Experts of a small language model.
Size: 13 layers, width 320, vocabulary 16384.
Below are experts of layer 8 (counted from 0) of a mixture-of-experts language model. Rows are named router (the router's row for the expert), up (a neuron's input weights, with its number), down (a neuron's output weights, with its number) and show model dimensions 0-159. Each number is 200 + 30 x the weight over its row's rms, rounded and kept within 0 to 999.
After each expert's rows: "comes after" lists some tokens at least twice as common just before its tokens as in all text. This comes from a sample of Wikipedia text that the model never trained on. Tokens count by the router's weight.

# expert 7
router,196,136,199,223,199,159,167,217,172,199,203,169,230,216,218,204,193,139,225,203,210,195,205,206,174,180,167,186,201,184,187,207,130,265,186,194,234,228,271,163,189,249,246,186,218,185,211,208,254,159,228,230,244,197,170,222,232,192,199,210,206,197,179,194,203,214,183,225,178,155,244,207,194,197,183,196,203,193,185,176,202,164,211,170,236,197,212,201,154,169,201,177,276,244,230,193,217,277,243,214,178,149,203,169,249,231,204,227,181,228,175,231,199,165,172,177,199,149,180,196,189,212,195,234,222,191,200,156,212,179,229,202,197,193,151,235,210,205,196,188,191,188,215,213,229,219,235,207,211,178,158,222,208,203,222,185,225,188,220,184
up0,224,170,197,185,190,186,158,209,228,206,212,200,239,199,177,192,226,184,212,226,279,186,194,132,174,218,233,175,220,213,249,192,262,180,174,220,211,218,219,186,159,157,224,272,216,210,231,159,187,241,252,212,226,231,209,228,182,156,158,234,238,238,233,194,180,219,198,207,209,151,177,214,179,224,168,181,212,250,163,210,267,226,190,175,185,169,211,200,210,193,234,177,194,172,142,189,133,211,207,196,193,203,162,244,172,198,213,245,215,140,204,241,178,205,181,205,203,134,194,164,178,217,216,174,209,166,203,252,210,210,208,192,213,163,171,171,217,185,190,183,204,125,163,145,199,122,192,220,228,208,224,178,211,196,208,179,196,166,290,153
down0,242,176,248,217,216,200,159,229,206,249,181,188,179,201,236,212,212,204,214,168,198,186,197,196,245,252,204,178,229,201,196,208,135,179,219,166,220,232,226,203,199,155,231,180,223,160,200,219,169,188,185,243,197,217,201,152,233,185,168,179,227,145,164,168,155,226,237,175,220,199,192,203,174,215,186,96,192,201,184,214,192,225,219,219,226,173,216,196,220,131,200,232,176,184,143,191,163,125,166,188,211,186,174,163,224,190,210,239,206,208,190,222,193,199,170,203,240,202,178,206,213,214,203,233,168,211,237,238,199,231,224,221,131,283,258,244,196,240,188,235,209,176,195,153,199,199,218,223,170,178,197,171,205,200,226,169,152,174,198,188
up1,170,232,201,236,194,150,201,196,203,161,152,194,184,153,204,185,231,169,169,181,255,255,206,171,193,186,194,224,142,214,206,199,175,215,259,195,204,204,210,235,239,221,170,173,140,224,166,177,232,234,200,188,194,204,190,202,259,184,203,240,174,186,268,206,235,176,162,138,194,201,195,215,265,155,164,201,233,186,246,192,235,165,176,147,231,213,176,218,223,233,181,231,212,213,205,215,214,250,201,195,180,202,194,174,166,210,182,213,192,222,270,229,221,209,224,221,147,206,236,220,214,139,232,230,206,177,155,172,130,162,201,155,198,187,241,208,167,170,180,192,190,185,155,181,157,276,208,243,191,208,164,233,225,211,214,192,242,175,228,199
down1,235,189,192,219,213,180,169,211,210,179,203,261,227,216,117,135,144,217,201,224,222,163,162,186,179,207,174,218,217,204,185,205,244,129,214,170,196,180,180,208,239,270,179,166,228,190,170,168,237,250,195,229,204,209,199,205,215,202,204,277,142,248,206,198,169,188,182,180,183,225,209,179,190,188,209,139,167,234,209,156,195,189,158,195,148,202,188,183,170,180,189,119,186,209,227,187,238,256,153,221,209,200,153,161,204,185,181,145,239,191,206,197,240,182,175,220,157,219,241,185,221,236,179,192,192,187,173,174,195,189,171,141,202,216,182,181,200,159,238,224,229,191,181,202,190,209,164,230,241,210,235,219,200,186,197,227,224,182,192,235
up2,202,203,195,135,190,180,194,213,163,206,203,224,191,235,131,197,186,188,259,216,182,277,185,235,143,195,216,184,175,205,208,248,193,244,165,203,201,225,157,186,233,204,170,176,246,234,178,224,171,155,211,195,196,214,189,199,246,210,216,221,147,263,190,165,150,232,227,165,186,224,184,222,209,190,181,249,190,224,215,258,178,220,188,200,157,234,174,208,203,201,172,206,178,158,225,173,233,219,212,213,229,231,210,199,145,175,176,164,164,194,149,229,133,203,240,189,180,219,221,224,184,225,210,230,160,199,175,210,152,211,275,175,135,204,231,166,142,235,182,196,243,165,172,177,200,240,210,212,194,157,148,226,128,246,266,158,197,211,217,245
down2,191,209,223,188,205,107,159,214,261,204,175,211,166,161,192,227,209,130,222,245,213,157,149,199,150,184,212,188,214,209,205,176,196,207,194,201,213,222,146,224,188,200,225,169,200,225,189,238,239,232,170,206,208,215,189,241,195,200,208,228,180,238,211,240,187,256,209,167,174,194,220,236,189,200,226,264,222,126,189,210,247,159,199,113,183,210,184,182,229,201,236,204,246,241,249,224,274,182,183,215,234,185,219,194,175,251,203,175,193,234,219,219,253,255,238,207,217,153,201,202,201,178,218,254,215,137,133,237,211,174,222,152,162,207,191,153,176,200,221,177,196,196,175,198,219,168,173,197,205,204,223,216,206,214,203,168,227,188,179,215
comes after: " the", " a", " The", "==", " an", "'s"

# expert 6
router,131,157,194,162,204,249,242,239,224,232,164,228,176,205,196,253,232,165,233,211,240,210,174,193,190,172,210,168,188,155,185,214,166,218,191,173,216,229,263,190,178,235,156,217,250,195,183,199,234,274,203,220,247,184,185,159,243,228,199,242,176,247,166,198,189,223,177,253,183,136,232,197,213,217,181,196,230,223,185,180,188,194,208,151,208,226,186,159,147,207,216,216,216,156,207,240,227,255,226,209,170,169,144,250,264,209,217,187,237,207,162,139,191,172,209,245,232,186,200,195,184,259,184,187,207,220,196,131,205,224,243,206,199,172,161,191,192,170,199,212,185,194,227,234,198,215,192,190,158,187,153,206,181,219,211,207,210,215,191,217
up0,181,176,204,229,188,196,194,193,212,164,187,191,132,228,201,209,193,178,169,258,174,211,179,233,218,206,197,217,177,111,213,173,173,218,200,154,183,160,235,197,207,195,182,207,210,223,230,192,172,164,204,191,264,212,239,211,243,227,256,173,174,148,191,211,163,170,233,256,229,138,181,222,208,178,194,182,211,198,278,197,262,178,195,180,249,221,188,159,141,250,174,185,154,188,226,204,222,194,197,219,212,132,188,209,157,218,182,216,190,215,242,177,190,203,171,173,196,221,196,195,203,206,186,193,166,156,155,185,231,145,193,145,150,207,200,203,226,164,181,181,205,210,217,210,176,212,238,245,146,227,241,215,165,205,215,175,206,174,187,213
down0,223,165,176,228,160,251,176,182,225,157,219,190,208,171,214,208,168,177,174,140,261,190,188,222,171,225,213,185,192,176,191,217,230,192,215,235,187,214,167,229,214,199,188,239,222,184,185,212,188,183,226,186,211,219,205,195,209,143,159,234,233,185,199,215,228,208,241,166,176,184,196,171,193,218,181,241,163,243,195,246,203,222,270,159,196,251,192,198,159,283,200,231,237,137,179,228,180,183,179,187,190,184,187,204,207,256,222,189,211,197,179,219,240,203,198,200,181,190,171,215,156,162,170,198,244,240,173,189,146,220,170,173,224,210,204,202,218,181,206,171,249,176,221,196,242,209,209,213,186,161,191,161,186,269,216,175,182,201,133,134
up1,158,196,183,206,197,225,232,246,192,240,247,195,171,138,221,197,200,306,213,191,168,218,203,194,208,219,163,183,198,184,202,188,213,171,172,186,230,272,229,234,182,220,245,147,234,221,150,203,211,223,247,183,204,216,234,185,177,213,198,161,245,243,176,206,191,244,146,205,223,189,166,195,209,244,176,223,187,185,231,212,210,238,179,174,178,218,209,213,194,192,203,147,228,191,276,149,242,213,187,203,163,197,177,235,191,187,210,193,171,201,236,130,236,160,204,217,162,190,130,176,184,180,167,184,204,212,255,207,151,219,212,169,162,134,166,189,206,199,180,261,201,178,224,221,176,271,205,194,230,172,194,253,188,146,220,240,183,244,216,262
down1,202,181,232,190,194,214,219,167,140,211,168,186,164,240,224,218,213,197,170,180,217,154,168,240,215,192,202,187,257,184,192,181,200,180,201,281,206,238,279,213,180,173,205,230,167,228,192,153,285,209,208,187,169,208,252,188,250,193,169,181,206,183,229,132,209,204,212,195,202,234,228,222,191,179,219,231,190,158,222,229,166,177,163,207,197,238,193,206,283,176,174,236,189,231,228,202,236,251,188,205,220,197,192,188,250,146,203,172,162,229,240,202,170,184,178,223,226,237,196,188,142,204,215,220,215,186,266,185,139,196,197,232,199,190,219,245,183,251,293,204,163,193,177,250,237,203,235,151,188,249,244,158,174,222,183,193,154,208,213,237
up2,219,215,230,218,220,204,208,195,235,150,210,202,230,201,226,147,183,199,205,219,201,234,193,216,217,174,208,232,209,159,186,149,192,224,220,190,197,162,225,193,159,204,203,180,200,181,235,204,135,213,253,267,218,262,223,265,178,156,210,204,220,198,191,192,233,260,242,167,199,182,205,192,202,182,150,207,197,253,203,267,228,225,210,255,196,180,221,213,232,232,214,194,190,182,196,216,188,243,210,190,222,196,203,119,139,225,181,206,203,193,172,150,211,165,173,206,158,169,179,185,163,181,211,234,213,160,204,144,189,224,211,225,192,212,180,237,202,218,214,197,225,168,174,203,197,248,165,192,138,180,206,205,229,174,231,208,192,188,196,210
down2,239,188,147,183,180,174,189,202,201,216,239,239,232,165,177,218,155,206,235,225,164,162,254,181,175,186,161,207,211,196,216,144,243,231,210,246,204,225,202,217,177,240,182,188,214,211,238,195,197,140,195,233,200,218,167,219,220,183,144,179,192,239,202,233,191,210,203,157,173,126,176,195,196,157,202,217,225,177,154,226,167,185,218,242,167,198,171,210,203,197,184,192,236,155,200,152,183,227,179,181,228,167,240,207,190,228,196,259,227,265,188,185,193,229,197,219,219,172,195,188,233,217,164,164,161,211,195,246,240,226,247,187,245,204,261,199,164,172,145,200,161,183,247,241,228,226,150,193,222,147,250,193,140,135,206,216,164,204,200,220
comes after: " ", " (", "–", "201", "200", "202"

# expert 4
router,177,125,178,187,175,256,149,193,188,237,217,268,138,187,232,251,218,180,177,198,183,254,127,229,183,189,183,197,197,184,177,215,230,208,209,228,223,203,224,235,203,242,187,211,211,217,196,189,213,193,155,177,186,231,223,173,182,189,227,193,276,223,140,206,272,211,163,202,213,215,211,214,188,196,214,194,162,211,209,181,266,153,225,211,244,210,196,218,182,254,151,193,190,175,222,175,234,229,223,193,167,197,232,242,182,245,206,182,210,193,180,168,169,153,194,180,211,183,176,236,184,233,222,191,180,143,170,175,190,183,212,215,202,182,160,209,177,246,221,218,174,190,167,244,192,218,200,221,150,152,173,185,185,243,207,235,180,118,206,271
up0,168,195,203,183,215,209,263,231,217,193,218,192,173,207,215,210,229,204,181,212,233,250,142,162,235,197,229,209,207,225,169,213,209,177,213,207,190,196,200,204,199,253,178,213,213,216,156,171,228,238,166,187,179,153,186,220,242,187,165,217,205,137,202,164,211,142,175,251,228,169,211,242,270,201,149,179,230,247,241,185,236,212,223,167,231,205,212,269,195,185,214,242,178,181,180,213,220,199,190,213,201,200,196,197,223,190,215,216,235,149,166,178,184,154,271,175,215,208,264,227,282,145,211,177,199,173,171,199,171,167,200,206,212,207,218,200,234,202,198,159,170,220,211,152,181,253,177,193,169,99,188,240,191,206,218,231,161,184,167,170
down0,210,229,221,175,170,250,201,227,218,203,230,216,276,156,141,211,212,265,256,208,248,154,230,141,205,202,209,188,217,192,235,166,251,222,188,218,163,158,200,214,204,186,184,224,251,147,201,248,98,192,236,239,214,152,195,172,229,223,203,200,177,226,266,182,202,209,186,258,201,197,203,198,190,186,259,154,228,198,191,186,157,185,182,188,195,166,226,195,201,195,262,205,273,229,202,219,180,202,231,240,191,177,212,213,242,238,204,149,206,211,243,264,238,157,185,232,184,161,187,164,229,240,231,182,214,203,173,179,209,222,164,219,205,199,218,186,218,170,158,223,214,204,149,221,177,189,232,164,238,238,204,171,238,222,184,184,218,145,232,206
up1,186,232,213,224,197,214,216,215,217,177,160,245,147,200,202,219,197,240,276,203,160,205,216,205,194,228,129,185,196,187,191,180,177,170,157,189,231,193,161,280,254,218,151,236,131,173,174,170,156,197,227,213,216,254,185,240,211,231,162,218,257,212,210,225,205,224,172,162,200,137,212,218,191,271,220,236,197,189,179,206,172,199,201,204,182,253,251,165,210,182,191,178,217,211,181,199,223,160,143,180,195,204,221,225,202,183,259,187,201,226,198,222,252,164,209,203,201,156,189,244,165,183,165,249,205,189,174,239,230,247,233,241,207,176,227,186,201,236,162,190,174,173,203,213,244,198,205,195,190,144,148,185,204,235,235,212,185,176,215,182
down1,175,184,153,187,211,172,181,205,195,194,247,200,213,159,214,205,196,240,165,204,271,192,205,222,211,210,210,223,166,190,221,250,194,170,156,195,244,166,202,178,227,193,230,214,242,218,221,257,197,263,259,200,184,170,186,229,209,197,201,189,197,187,189,232,131,234,202,175,241,193,229,216,204,169,136,186,167,232,247,233,185,248,220,210,185,139,177,175,220,147,233,193,220,239,209,193,233,153,139,239,176,198,231,220,193,196,147,230,205,183,171,195,121,224,184,213,215,194,199,196,182,244,151,192,172,231,191,199,203,113,202,146,204,162,228,211,238,188,186,250,264,221,239,203,175,208,218,261,195,149,221,164,198,267,239,186,209,170,201,204
up2,221,232,151,91,189,197,233,193,163,211,167,250,230,181,255,207,183,191,167,226,223,200,200,174,212,190,210,235,192,216,190,212,234,217,246,233,210,173,262,203,259,188,220,173,255,215,184,181,262,236,186,198,240,161,161,180,222,212,200,209,189,180,153,227,224,180,160,225,196,145,211,186,188,210,156,197,201,245,178,228,182,223,213,198,167,196,225,171,158,215,147,192,155,164,168,199,173,171,197,170,207,195,225,177,182,193,251,180,169,198,147,226,178,198,213,181,186,231,228,265,169,194,231,201,249,156,201,160,174,198,232,190,199,183,224,171,207,131,174,213,192,165,212,184,185,189,199,141,182,194,207,186,152,151,175,251,213,215,259,230
down2,214,209,234,186,196,185,244,186,247,174,175,223,180,222,196,236,219,241,167,248,197,234,227,214,228,182,80,198,207,224,245,213,174,275,147,192,183,144,228,190,240,174,171,197,222,182,164,197,186,146,221,154,179,219,242,165,192,198,220,180,244,184,189,170,184,228,192,149,211,207,231,185,201,152,188,206,201,212,205,228,228,153,238,157,142,190,185,206,228,181,227,223,212,160,201,131,216,164,204,227,154,160,192,174,223,136,173,198,180,212,223,196,241,158,202,196,243,240,190,145,211,233,183,207,200,160,154,167,223,231,188,184,177,208,224,201,181,201,160,178,232,184,155,243,252,246,168,219,202,197,170,217,203,164,148,226,158,204,172,177
comes after: " |\n", "\n", ".\n\n", "0", ")", "%"

# expert 10
router,217,211,212,210,174,173,153,176,226,241,193,186,159,165,201,182,216,223,178,232,161,265,194,173,222,183,208,202,162,121,184,262,247,213,174,185,207,295,214,253,164,179,160,222,191,203,239,173,237,234,203,227,207,210,182,222,170,194,228,225,170,155,204,158,197,208,206,171,176,209,241,233,221,162,206,237,202,234,206,337,251,201,219,128,199,174,160,168,205,165,230,153,181,197,204,240,164,246,166,191,183,127,148,194,201,230,192,188,216,186,202,180,176,161,207,217,201,235,204,131,169,182,158,227,205,158,163,129,212,183,196,188,217,208,218,123,189,192,242,153,176,229,220,211,212,222,208,215,113,184,179,204,234,191,228,195,197,224,213,231
up0,195,212,164,196,197,219,154,174,164,195,178,120,214,158,174,239,199,188,182,242,250,138,247,205,242,197,197,160,166,196,196,164,224,189,194,221,241,219,155,226,218,174,209,154,161,195,201,220,261,154,260,136,227,215,199,217,203,245,191,247,196,136,159,234,205,174,234,265,205,232,171,252,181,194,223,203,215,230,187,184,210,194,195,186,252,230,160,214,225,209,228,190,184,222,284,174,206,216,213,206,233,215,209,220,173,211,188,233,138,193,242,170,217,253,180,227,219,231,198,191,189,242,242,196,139,199,183,230,226,271,153,249,180,231,228,213,178,166,189,188,149,237,243,189,169,198,226,171,177,201,199,222,252,191,172,189,246,215,205,177
down0,181,127,197,213,173,163,193,251,199,182,138,188,164,204,204,213,215,166,214,183,217,251,223,217,191,235,157,203,176,276,229,215,185,220,210,219,190,181,208,235,208,213,190,225,197,247,230,201,215,238,183,158,146,197,220,195,201,202,229,210,250,254,221,180,173,187,265,222,253,209,210,186,239,236,159,214,219,257,188,237,260,199,195,180,232,175,182,225,181,211,180,188,173,185,203,201,228,200,202,210,196,157,205,126,187,226,159,164,236,218,208,247,163,209,213,223,165,175,207,197,143,204,191,219,181,205,176,222,205,179,176,203,171,225,155,134,238,142,247,193,190,197,204,203,231,219,180,208,171,250,163,204,137,206,239,175,191,153,181,220
up1,225,150,219,206,218,196,155,193,229,133,203,206,173,175,185,239,203,211,140,219,161,209,181,183,164,188,193,219,166,160,197,180,195,180,169,195,176,227,251,189,219,156,199,174,182,172,181,195,179,214,206,185,231,174,218,188,206,188,221,198,193,191,137,194,193,183,237,192,234,146,210,184,197,167,190,222,274,231,133,217,211,188,226,241,145,164,187,252,219,172,236,170,180,213,193,248,198,179,196,225,191,202,160,209,154,193,164,218,179,256,176,199,210,157,220,116,203,196,198,191,187,236,221,208,177,180,203,189,136,180,171,174,215,124,207,153,231,196,242,219,195,164,187,170,237,165,206,239,154,236,252,182,244,205,202,123,200,176,158,189
down1,201,190,196,185,210,192,220,162,257,244,180,185,265,166,204,224,147,170,193,183,176,194,255,187,201,197,232,223,180,247,225,189,85,271,198,226,185,197,190,164,167,211,204,191,233,204,216,202,195,180,186,200,195,218,150,232,186,198,195,157,188,207,237,237,144,201,154,186,171,173,221,152,211,144,226,185,176,201,247,196,192,215,249,249,172,222,248,161,265,200,227,200,168,199,213,183,193,201,213,225,221,213,174,193,155,148,199,208,247,219,179,207,216,189,218,240,117,221,166,203,190,223,193,150,176,172,231,179,252,148,174,217,235,213,177,169,207,225,222,244,261,188,133,244,172,205,183,231,188,156,222,217,186,197,207,190,216,271,206,179
up2,237,191,195,148,208,228,154,262,166,222,250,255,191,216,257,157,149,141,201,175,230,247,154,178,173,157,192,177,195,150,199,151,200,216,180,200,209,165,229,137,205,200,194,199,186,181,192,190,197,212,213,206,204,155,236,193,223,202,213,225,115,237,193,240,232,208,225,193,171,168,238,205,190,223,199,198,207,185,216,221,150,169,221,198,207,197,214,181,186,202,217,210,185,191,172,213,239,273,180,209,220,209,241,223,192,220,192,172,228,209,182,167,211,229,196,181,169,236,151,156,179,215,242,226,210,210,246,111,175,169,215,225,195,232,246,193,181,190,210,202,171,209,222,198,242,210,202,190,158,224,210,174,243,175,208,147,217,226,187,223
down2,215,227,200,153,204,226,179,115,211,169,197,195,239,196,139,167,203,206,185,166,221,243,203,231,134,256,264,188,173,228,222,232,280,195,266,178,185,195,187,191,222,197,238,260,238,185,199,190,221,247,197,229,255,206,229,140,223,179,217,182,179,176,218,183,145,154,238,225,182,200,225,192,194,215,209,191,191,207,165,199,193,209,237,227,182,205,189,184,154,220,258,162,217,192,174,194,203,189,205,234,233,187,148,172,196,186,250,174,191,205,231,197,189,203,218,193,218,199,192,217,196,275,207,240,186,161,219,142,211,200,205,192,128,225,173,234,238,216,209,237,244,185,246,202,183,192,198,185,204,175,206,190,226,170,207,235,247,174,180,172
comes after: " of", "-", " in", ".", " is", " at"

# expert 3
router,157,214,166,243,155,194,223,160,136,267,245,167,230,199,136,242,166,213,229,148,220,254,196,166,205,252,219,210,196,127,147,226,115,173,148,203,197,252,187,275,197,216,133,200,202,221,193,226,215,190,234,185,226,207,152,225,228,206,159,170,216,228,234,172,217,229,199,240,194,200,201,189,178,248,174,180,209,190,239,231,227,200,194,192,193,220,138,174,191,224,180,209,179,218,195,197,157,169,209,169,184,177,217,197,201,211,193,175,220,216,211,197,168,186,185,173,205,192,116,184,220,198,166,261,240,244,195,236,157,214,145,190,229,182,214,177,166,187,216,201,213,175,191,199,241,230,208,223,194,214,177,255,219,168,252,172,215,210,183,248
up0,196,217,165,201,222,168,163,201,216,199,177,140,224,209,156,182,210,258,181,210,212,187,197,183,207,298,190,197,158,219,197,189,209,164,217,175,207,281,246,234,196,186,198,159,238,193,192,171,246,238,285,190,192,217,163,168,159,218,205,200,226,169,116,231,215,244,151,185,220,261,230,189,198,249,158,189,232,213,199,272,179,231,211,158,198,236,220,178,192,221,200,244,208,243,221,196,211,157,192,202,207,254,205,166,182,141,216,205,224,218,212,183,220,222,203,185,189,200,207,190,221,147,196,174,202,201,205,183,177,163,245,150,220,228,255,248,264,196,223,201,225,148,227,180,284,211,193,214,135,206,176,150,171,207,206,179,204,160,220,237
down0,174,200,295,155,177,203,203,211,170,184,213,220,180,221,250,211,183,197,234,208,199,145,237,205,148,176,248,191,266,235,173,188,151,252,206,191,207,166,186,193,187,213,184,238,170,229,163,197,184,170,146,178,247,190,203,202,171,143,156,163,234,187,198,221,240,206,194,191,211,130,153,208,238,221,186,209,175,121,203,192,222,169,136,242,233,180,169,201,207,222,169,144,243,229,166,194,173,228,204,161,247,172,203,193,172,172,192,197,205,192,182,215,172,233,237,240,243,127,181,153,206,236,194,203,195,164,200,199,245,150,190,198,186,200,189,121,200,188,187,205,156,225,187,202,193,184,180,223,195,215,232,226,238,166,174,179,223,253,150,174
up1,216,157,172,237,254,175,232,214,152,233,184,178,203,93,190,219,172,191,195,163,211,214,173,250,230,190,195,232,253,180,160,225,208,171,211,183,173,173,221,186,170,204,139,192,173,177,198,196,233,208,164,185,184,186,216,207,223,244,207,183,236,234,302,227,161,165,182,176,236,154,248,189,156,216,205,188,250,207,225,136,245,216,231,193,211,224,166,194,157,204,184,196,152,188,160,198,189,181,110,199,184,234,179,223,132,175,196,175,131,250,259,215,246,181,183,187,166,202,199,184,175,263,214,155,165,228,206,189,187,281,217,213,216,185,216,185,160,234,141,183,196,197,182,176,196,193,187,184,212,174,220,213,199,155,144,219,213,154,230,212
down1,196,193,161,164,213,189,192,225,175,213,145,177,186,233,212,227,254,190,248,165,183,177,190,161,224,246,212,203,181,216,178,189,197,166,179,244,205,175,234,283,208,172,191,204,173,196,235,198,131,201,180,232,210,222,200,169,193,149,179,215,167,209,170,145,242,209,166,182,175,182,186,232,135,193,186,198,188,179,162,168,139,174,195,163,179,231,203,242,209,199,143,175,156,202,206,201,206,185,257,199,184,261,209,167,226,179,206,223,216,219,189,193,198,173,247,273,176,244,172,174,168,147,188,177,187,179,240,226,212,228,141,177,183,198,201,239,189,212,230,191,240,201,147,267,156,158,159,169,188,190,169,157,165,224,217,180,215,210,213,183
up2,255,175,181,209,206,165,191,238,224,251,172,151,187,184,202,223,205,188,202,181,207,170,152,208,256,198,167,224,205,163,155,230,181,214,201,227,180,207,170,228,182,221,197,208,190,204,134,169,186,208,265,224,184,197,193,212,193,216,222,178,218,182,208,158,245,202,142,268,179,269,178,200,193,169,209,156,197,169,221,217,183,181,194,220,194,260,155,224,188,226,241,230,215,186,158,198,207,231,216,196,169,172,186,197,225,162,188,198,222,199,236,184,173,228,236,208,189,217,228,200,178,234,144,144,209,212,141,193,226,129,223,168,211,177,182,205,195,216,252,225,169,190,170,221,153,188,166,198,200,187,192,113,176,183,171,198,217,169,184,224
down2,184,164,240,171,218,225,225,184,229,164,184,183,185,191,179,164,193,180,179,215,216,224,211,170,177,171,150,232,146,238,189,169,229,169,200,179,192,206,154,202,185,186,173,231,178,207,171,247,209,215,207,252,175,195,167,261,186,199,156,234,234,191,208,191,186,167,225,193,215,163,201,223,213,262,183,246,185,227,162,175,203,211,195,174,197,118,255,229,205,223,220,203,189,210,161,222,240,176,209,192,210,184,201,138,199,192,201,217,200,173,164,181,187,195,233,206,211,170,190,184,160,199,222,238,198,182,221,252,237,205,216,170,146,267,229,221,161,222,208,265,225,181,204,222,210,208,164,179,205,183,200,216,184,217,204,147,162,215,184,227
comes after: " |", " ", "|", ";", ":", " /"